Weights of a small mixture-of-experts language model, trained from scratch on English Wikipedia: 12 layers, 1 pick a token.
Below are experts of layer 7 (counted from 0) of a mixture-of-experts language model. Rows are named router (the router's row for the expert), down (a neuron's output weights, with its number) and show model dimensions 0-191. Each number is 128 + 32 x the weight over its row's rms, rounded and kept within 0 to 255. Numbers have three digits each.
After each expert's rows: a language model's description of what the expert responds to. This comes from a sample of Wikipedia text that the model never trained on.

# expert 22
router:190170139174148170049137123134157173159146121166104137104119180135092142170113124146114164131135173103092124117184107134089172084180133119118106138116199157104115127092133135138166164137122108180144119169132111124157103159100165150124129164133120134120126011158100120123124149095140153124073144126151117102072132130110140109089069191137079080059104151122113040040078148136124141024120064185133143123160217128125141110130135146161111101143111136165097126093144112089114144130111152157092155160134102151126146139117158137119119136126114097135194074105166145142126120114150184159
down4:124136092103227166088125116111098087111141072121117157124101117151172115185123192107153139195144159110120189140148110166127128138105073094136162060198108138158164159148126123136120101145072120094189063108130175153180105109167152146117125139162093131142090122080130153108064146095131097123104081155105127123204147138114139099095125129133067095189154127140138139118117136109105135181087119071126166141136103072132095155154140132128074169114102089143115083145173142089100142148123106110119160141153109088173177111106158078084162149123123145070152166187170093126171144095043106129
What it handles: Single digits inside numbers such as coordinates, decimals, scores, times and statistics, especially after a decimal point, as in 38.157 or 3:00.

# expert 20
router:165118148166145167076109159099166163166161159161152139094121161201067152164119147058149157174173143100114173153158092124122128131145141134122113159129123182088176104108182125170154180076086130121138083150127144132118084158086167178175111149173136119091169090137088109104086163084169160090111179128088091122118092186115183087098090166154124100094100126154062090077092163168151146106083095143145131113126179140082113105152101155177114117127094104185130136116131095083125093088101095157115165152138095178104090143162139092144153112088140073108138101098152057133144110084133158151
down1:116161192079111093121094134154088083167132115143106128088074178190122054114146123113125129111081192098125128124076090129158087098092144095145142091121130113115107173106166073138161192089164182089099136140168139053051196187123113064127110136122101125105171140175141163176133135127117152151151147152119109146125083132194136124127142131109087141105104092118106157103105156160142149118175148176123149073146141138135169075118157185085104154106112098157125101104125121110121124100190156167088105123144117137108163187138168200096116118164187095183129174122069109109151137154160135130
What it handles: Blank spaces, pipes, dashes, semicolons and separator rows in tables and lists, especially the space after month names like "March 23".

# expert 3
router:123131134179091125080110205110132131116136183184161084135138128136105105151120171100144201175143201158139199176118066132159137129122184091137102151093175136117123136159107191177157162086138147161175084131121178133133130133088160130107102146153114137103165152113077107087114151098188132108127192168111108111104103135151172099075122158143084101081148149092134117091088143147118135061048086163121132128147151143093104127126127147171084097162088120115127101088124089084099109080052151130164099146147112137088088096116107139177151122041127069131150104109119111098132116079164135132
down0:136082064166098144110117089141152108102131144105173141135104204182112128132172119124148123090187171162117124097142126141113181145054120126160142094109144157113178100157101128174076167126143110135140127124127073124132145073110100111131115145124104095093100157139157104152141124101126116146158099109173039132106144091105110133139141160110098159104133113102119150194045119086106194142159129150111109161098124122208103074161142105172120128084155131129091080171134138168144126075198113148085156065117142182113098163074139067183140175140096069130133129152205133163147105184156123173
What it handles: Possessive and object pronouns and noun-phrase determiners after verbs or prepositions, such as his, her, their, its, new, own, some.

# expert 25
router:125119180140069152090095137077233115156144143241172148123117125145155134200093157144155144130127156100153146182150107063099142130175095131138122168077109120150156065164115166162131153128127118138156127175140121125163132105141253149154140151121141116114165024108089118073127150075145157093107138133119085131132098140134083105107098123175136092109139110137112086132104168123139105138120087192102090101091167144138129154124139137159133117127088124177083138096096132078094162120110077163137141185127132157109127107158126123172172083072117149107139118152145131161120104109183130152
down0:121110123129128108132125077164145142111162163166164147113145169179091143137064113149165104128118137156175101151129141160174190146197166127088163123180155120130159157164150143069062151149145159136123143058132106098136147140149098159133073085145107144125044062146144079146164158131123092145150122108122102100149071099153124086147101127092062126109123100102216150134185101111139121112125158073075125130105127107133083113105127105044064121125165153081118122157156160141153136120107074107218149107131125086089096101144136152189151207143115133119167174123108141184120101152098114132
What it handles: Word pieces inside transliterated South Asian, Arabic, Persian and Slavic names, such as kh, Raj, Bh, j, ab, as in Chakraborty, Paranjape, Khalid.

# expert 12
router:163114151168148169079113162100157167165158162157144139098127160196068150164116147062148152177169150098111172153154094123122133129148146133126122167127130182091176103110181131170160179075082135116138083152127144141117084156084176177171116156171138115085175101145088112102084159083174162097104179130091091118113085180115177084094086172154120098089106124156068083087099159173149147105087099146143137106122180133079112100150100151180117123129092112184133135115143091085117093085096092159109163154131096176102087134163139095144156112095141073113133099095158058126141110085128158147
down0:074113112129189189152158101102166153116161109118104097138135147099140081126150059117078164148145098063140123146154163215122178125131118087180104117094160118139114083101103120137138157093075122110163195076168107144098126144115156125083163117153151100140133090080066129096168143107157136147091141142146066061155054112104153124148143111056160111162099168133123142129090107092166104124150133174132158129149099086110154141130139167134143170109168072227123115127114089179163144183134165110074107128121159137123088144130136110153112119145066113116089149137123077099169044132147120159
What it handles: Mixed cases: verbs like was, were, is after a subject, pieces inside foreign surnames, and leading digits of numbers.

# expert 13
router:136142109129149182144118179112130152173195148139118153142115156109152115169148112115144142116143165130112120146157055161137121130123142107142051181093138165103147153142112131132154178099104166154177084212117167169098090087154164117132195157161121135140151121110098078131074167086148109131103139117098109129146036178128165101102095143112117085090196121142114043123090185173172127064078104168123128108091126108055149158105104106146087124123077092106089125124139113102120134104075135141135113152108123138137143103224142138162146152073126148104163053120144137122158121077137181096
down1:140124138174103145092094126131150154097134134164145133063130082165144130098178115140156135098082171117131132172153126064109167170143097142122101061137172119110105137086133113162149067126085126198129136136114140121112200153156104163124110119158153095110101123120119133147113203191133100053195054140165110083112131116106150130139154146116162115175101221163101154138156119111104127107110101111109126119137129090096160162148146131130089108162051152144152097113171117154183159097156058130109151117153116107184205170136137170100204142114149067144157190115184089136140100146098111146
What it handles: Verb and adjective endings such as -ed, -ing, -able and -ized, plus participles like known, based and located, usually after was, is or be.

# expert 37
router:130116159169131152117107151140147138093155142157187112106141129135095132140097124154146139196088141130084116149132017120103104127134137116199010130056213162121089114143130124144153164087083089128168138184131162154102140147096152171119146115136135101074141123151085131097151158124171137131148114153147054113124120104138153103081129173172110084118102067145108114086124190216165149062092096171125127090102156143100085142136119139137093100110112079158090131117138140084129155127118083153142112160133111130107137142133078107167148140144131066110166105112116136071166132138139217138
down1:098103160144125185169143158083092075146139150094119116117172136140107139103153138098132147083184178114150160079134119166127163090119114185149086120149121145136120130155155148155106099182123110122109101141131108174122126169124103121133222157042155160103098157108164113096134129133122149139133134151165093086155080188127135125077163040113163134145136097108068118168119126074108098125134102135145079120094069110179066181104066151128136149098101117124166168147142155112143063146154153127136108121107043066063088100169189160111100095142176121167116143125164143206129128129086113124
What it handles: Nouns and quantifiers in census and statistics prose, such as population, households, age, those, average, often after percentages or numbers.

# expert 21
router:142138141130098128101140176118195146111128171142166143099155202122121151185110117150142171160092186121143124102145132094186095112157155094182110165098189169091194114124200142152132133084055163122181131126110135160167128111115149171121175129136178169124155003153086106102066140122148190113104156167133113137141103138126116082095104149177137110118131167120147074077110182150151139050127089153175144116115175166150106148171140162157073149176143092109137111120146120061117121109107118160119154170100083166143130109131120114131176172117145085103166134161144105125112104127155159146
down0:119153130129084102147164090100104064155108182122112080187125198157133147136110161161100097179119107079139129103205198146113121134126112156180106138143160115124136152116151137117132119153080140110054137133129060085148167105192115136121147129126109109095136159118063083104160070139082147111105074121131150124136161109179135175126170145158156053128073114128095168080194151121093102131132137147179154172154148189203125156114150056089169097156146116101152113102130124121168129124121072146159139185114124151091135104122152115134146088129105100098157173150164194117071083156157094145
What it handles: First subword pieces of words split by the tokenizer, often Latin prefixes such as inc, rec, exp, cont, and single letters like f, c.

# expert 17
router:170113157144134159081114160100191197145163139146118150102136190137091141177083157121154173180132145086143183125214132113112137148124164119162068119118187154155150148139141129141184169075114133168188093140104125116121101144114145127144147142172129135136150035152116128027109121109158134113077142117118092091114084124121156101105104209132119092079129143113099028005116158166158117134106087192143141109135175108091151105158093146167138104164112130155103119078100116127126104104098110166140139149133082160082128130168115142162139102101113125120128086130150133099124141132125151135
down4:104139146102107168162166107176150108100106173096153120139081121103188108111116142115102077080109121151138100127064103148154105130172079144133184081100097116058113148112079220119109080104130168084152106161074170158133131116109116132078125167128117121141138143161105148115084119147086147179152108119126142160143173141175160114104144074127126113149127098136127237150174111072081098140091096066100096099173095124129099188079113076123143111116114120101090142191082129091121188151170142132156160115198122090168068136116115117137144125149171162122170186110094118161121147146160095106
What it handles: Individual digits inside years and other numbers, especially the third digit of years in tables and dates, such as 2016, 1972, 1820.

# expert 23
router:166116153166145168078112156098160163164158157161147141098122161201065150159114144062150152178167144099114167155155094121122133127148149137121114162127127182089177104113186127174152182075083135119136082145123146136123086158086171179173113153173133118087174095146086107102084159086168159096108175127088094118118089186118182087091091171153121100092107121158063090079095157169149148107087094141144134112125183140079112098150101154179112122124091110184132137118136089084118094085098096159110167158133092175104088136162137096144154108093142072113136100097160062128142115081130159151
down1:172126173157109121144158073172178119119094122115121165066125117177159107148118182139103110106121123197081152126129106182126104122142109130109157201136124132104131072113128149152159127129084165099082100130203125158088101136137080174088164183079204112117100201082112107161159121131104123140121143149133163100179158157144125106147129125070163103126127126168133132140138161153143113130087188158112132135143113095110127128107052139124089105142171086063163124115153085128106167121064153141182120123161111071148186143186094103166161150120084129148088125196120115115134207167121198100
What it handles: First token of a table cell or list item, often a space or digit after a pipe, as in scores, years, names (| 0 (1), | 1818).

# expert 7
router:164116154167148167078111159098163164157163160160146141102124161199068151157114144060151157179166142097114168153152093123121128128148146135125107162126128183089178103109185129171152175078083136119133083148130141134120082163087165178173111153171135116095177098142083109105083162081171162098112177128087092120117089183111183084092088172155119101093108127153057089076099159166148151108086096141145133115121183138077114103149099153174114123128095107184130134118134088086119090085102094159111164152135095175099088142159138092145155110088140075109135098098156057126142113084135157145
down1:119084084188071155117105125103164134213157103128110148121100131123114115094136116143161138120108160102112128126154073113115147113127133167153148186140174105103101094131195115140125196159180138124120114117116122186168104107132113129188138184058159117137103128146123141121139141180146105155080113136092137148160160123132145149104084106125140187096126063169023203124091109135160161109120195094148111140149161194109091046130126100145119143167164142157154174144107141121178117178175182107112111133136105138095192122198119158134150163128134131087175177149112097135198109087129146110
What it handles: Single digits, spaces, slashes and parentheses inside numeric tables, dates and chart lists, plus odd name pieces like K(endi), K(emp).

# expert 38
router:164110154170143171078114156099163166162160158159147140098120154200070153161115148065149154177170145094110170156156093120123139130147139131125114161126126183091177101110183131175162178079087132118135082156125145140117085158086167182173117155170134122088172092144087108103082164086171158099106177130086093124117087187116182084095092170154120095088107128152063088084098156167149150106087096148142135108120183138078116099153099157174113130132097109186135138116136086086118093085101096159109164152139097181101091134163135089145158112091138069112134103097153061130134112092132158146
down0:132136065140095165135097042056123126079085168089178171076133113119120165126156175122137084111115139104106102059147185171128127089114092130148163134128104118105105118139124124124133173126138115112087148162170148116167188124138115116108157076114209154122105142182184084109133055095128133108108125156146114122155206127100065113211129133129118166185163060108146144142163084137132144091119179099136072146120163156132178111115055112111100140106131093102138224154093111157178161110126104128153138169098115103123152166132105129167127134140146151167107098139105170127068150155134138130
What it handles: Opening pieces of proper names, mostly countries, peoples and genus names like Malta, Tenggerese and Bradybatus, plus Finland, Sweden and Turkey.

# expert 34
router:097099100178147148087059133137188121145159153170156106061114150129100139208147148108132157167104135110097178113131116068140106091119084130123122147076153123130127131116096118171130158066133166128119126143149140127085139161098156140099188148146098090120145014161084125110117159082097174139079118188088067082111119168145152109094074161163101116095134140157113038101090160156128162104095114128115093097149182118079116159123156114126194122141099121140081189140089074083133086077110085162164185146137088113127064123133155136124128113106160121113116133159150127096153075125125140136
down0:131091146096130097173169162091169104122074109113102115109170116187084164094126133127112123128106133141107161106144163087134184126116149103132124153094102136093096152114138112138095114095179111104095131122157111145185165102160114165173171152096148132148111155142143151153079087126135128087138115083182090135131100084097075102187102117154132187161121166154140133100125156125147105166135109181127197159102086169137086145099093150107128108107087116157132080095103154119045153096146136121046124130205120116133108112162174157068094096152035127159104150240143143077165066137153100099
What it handles: Capital letters and word pieces starting scientific or technical terms: taxonomy clades like Pancrustacea, chemical identifiers, formulas, gene and protein words.

# expert 35
router:136094153146113218117112185134145156100191157131141096096117140090100201142143146137180128122149181149089166168154085142138139127157143122167014149114155181112143087095153135163182212109090110144198116128130125187142089106091164182145165134126154177103173126141096097105074157109169133085069178111112134147138109144119138091093086163159130074085125114164129110119112173169138129046076095128162127138122124167143117108135126099163091116134126124165111129083114105082094148103103080151108125143107111150134151139204135130185123151093116140137126108088109102098129126065152157090
down1:117105122086069098157144116098109127122165126147089156129125070110110229117096146101092156132102155150157128097126150140096135114167142144167131052157078134071132122108156129118126153198107073142060128104187119118116104106146179191149101052132166117117038198145137111164087183105112147132113202170145103092155138117126142141104146089106123152067153092106108145126127149054171115088153148134145115101186120121100175112155149143110077112090142110163167158138122174172098110114083093127126117104163120089138138176138147062105119154103148116166161121106063116109125115109196122162
What it handles: Prepositions and past-tense verbs in biographies and sports narratives, such as in, during, at, won, lost, struck, became.

# expert 24
router:121157143142142174129095127130146184128186153192144129159155170207074143180121173156107125173130145082110150174190144131135153082197090134178116211045162128152133113119158106125137132147091146156178096127118157140116110137135157123119175142137138134126161080097063108113134144110138130139055161167096099093049142172085120104080102141206080098104148139121128097074051130112135156094120082167123104112110159142091142098179089118146152131170128125181098137131113154132108132065072134149125110178162135114084152115128142073118170128137097100113145083137127086076143145123142150088
down0:106223117118073111132098096119115127090122096121152173156182050109097152083107104115055138141122088134093171137086102058143133102164136125114172134068123159097168128122095093125137114135148131117129099141147123089142131125184136157102113117135153128159091155175122114139096138155143117148130175127110119169129150137167151129128138095094118147125163160067168123131116167151071157146161183151139175172145115076140163115153181145160169090194112117079211186136099148172160092197068131116080095089086155183105099117180140103069106145175140129159142144103140092065102116111068148143
What it handles: Periods closing sentences, initials and abbreviations, plus == heading markers that end Wikipedia section titles.

# expert 4
router:147143140173087122126124185099139204147155127217162146116152134145113128152144118090121184114122172108078175125130114097155102100130156108145056159107139132117128102137144163186194145099086156168190120110110178114153123146116143168081157134194172122091158146134134102049081176089156129110134155114140101120090088175151137135050042162149104104088149132130134125019060129194110134106098056140151146141109131135114095142142142133160100095176096111129114178091135085128096133078101149149125118219125125122118134110133116145159149118114139090134131093116116137095128087116170147149
down0:153126121141147185063148176124156112096140174078152072087154104123219135059136124155101154133106157147097131138106113128102125143089066097156068124175087167127145166178156105128143151091166151139178126156179171155136112169106174178101113157153162179127097156121120132130160132098167095086077081110134154111051074158134104087120071144170109191091120149104092076112114115115164140149170065103085130075201102113125170163143089168170146149055130135111140092167099110101160134130108119128174125126145124174105121163157083077164137157105106107094130125134124092115098118156101111117
What it handles: Articles the, a, an, and sentence-initial The, mostly after prepositions like of, in, for, as in "of the same name."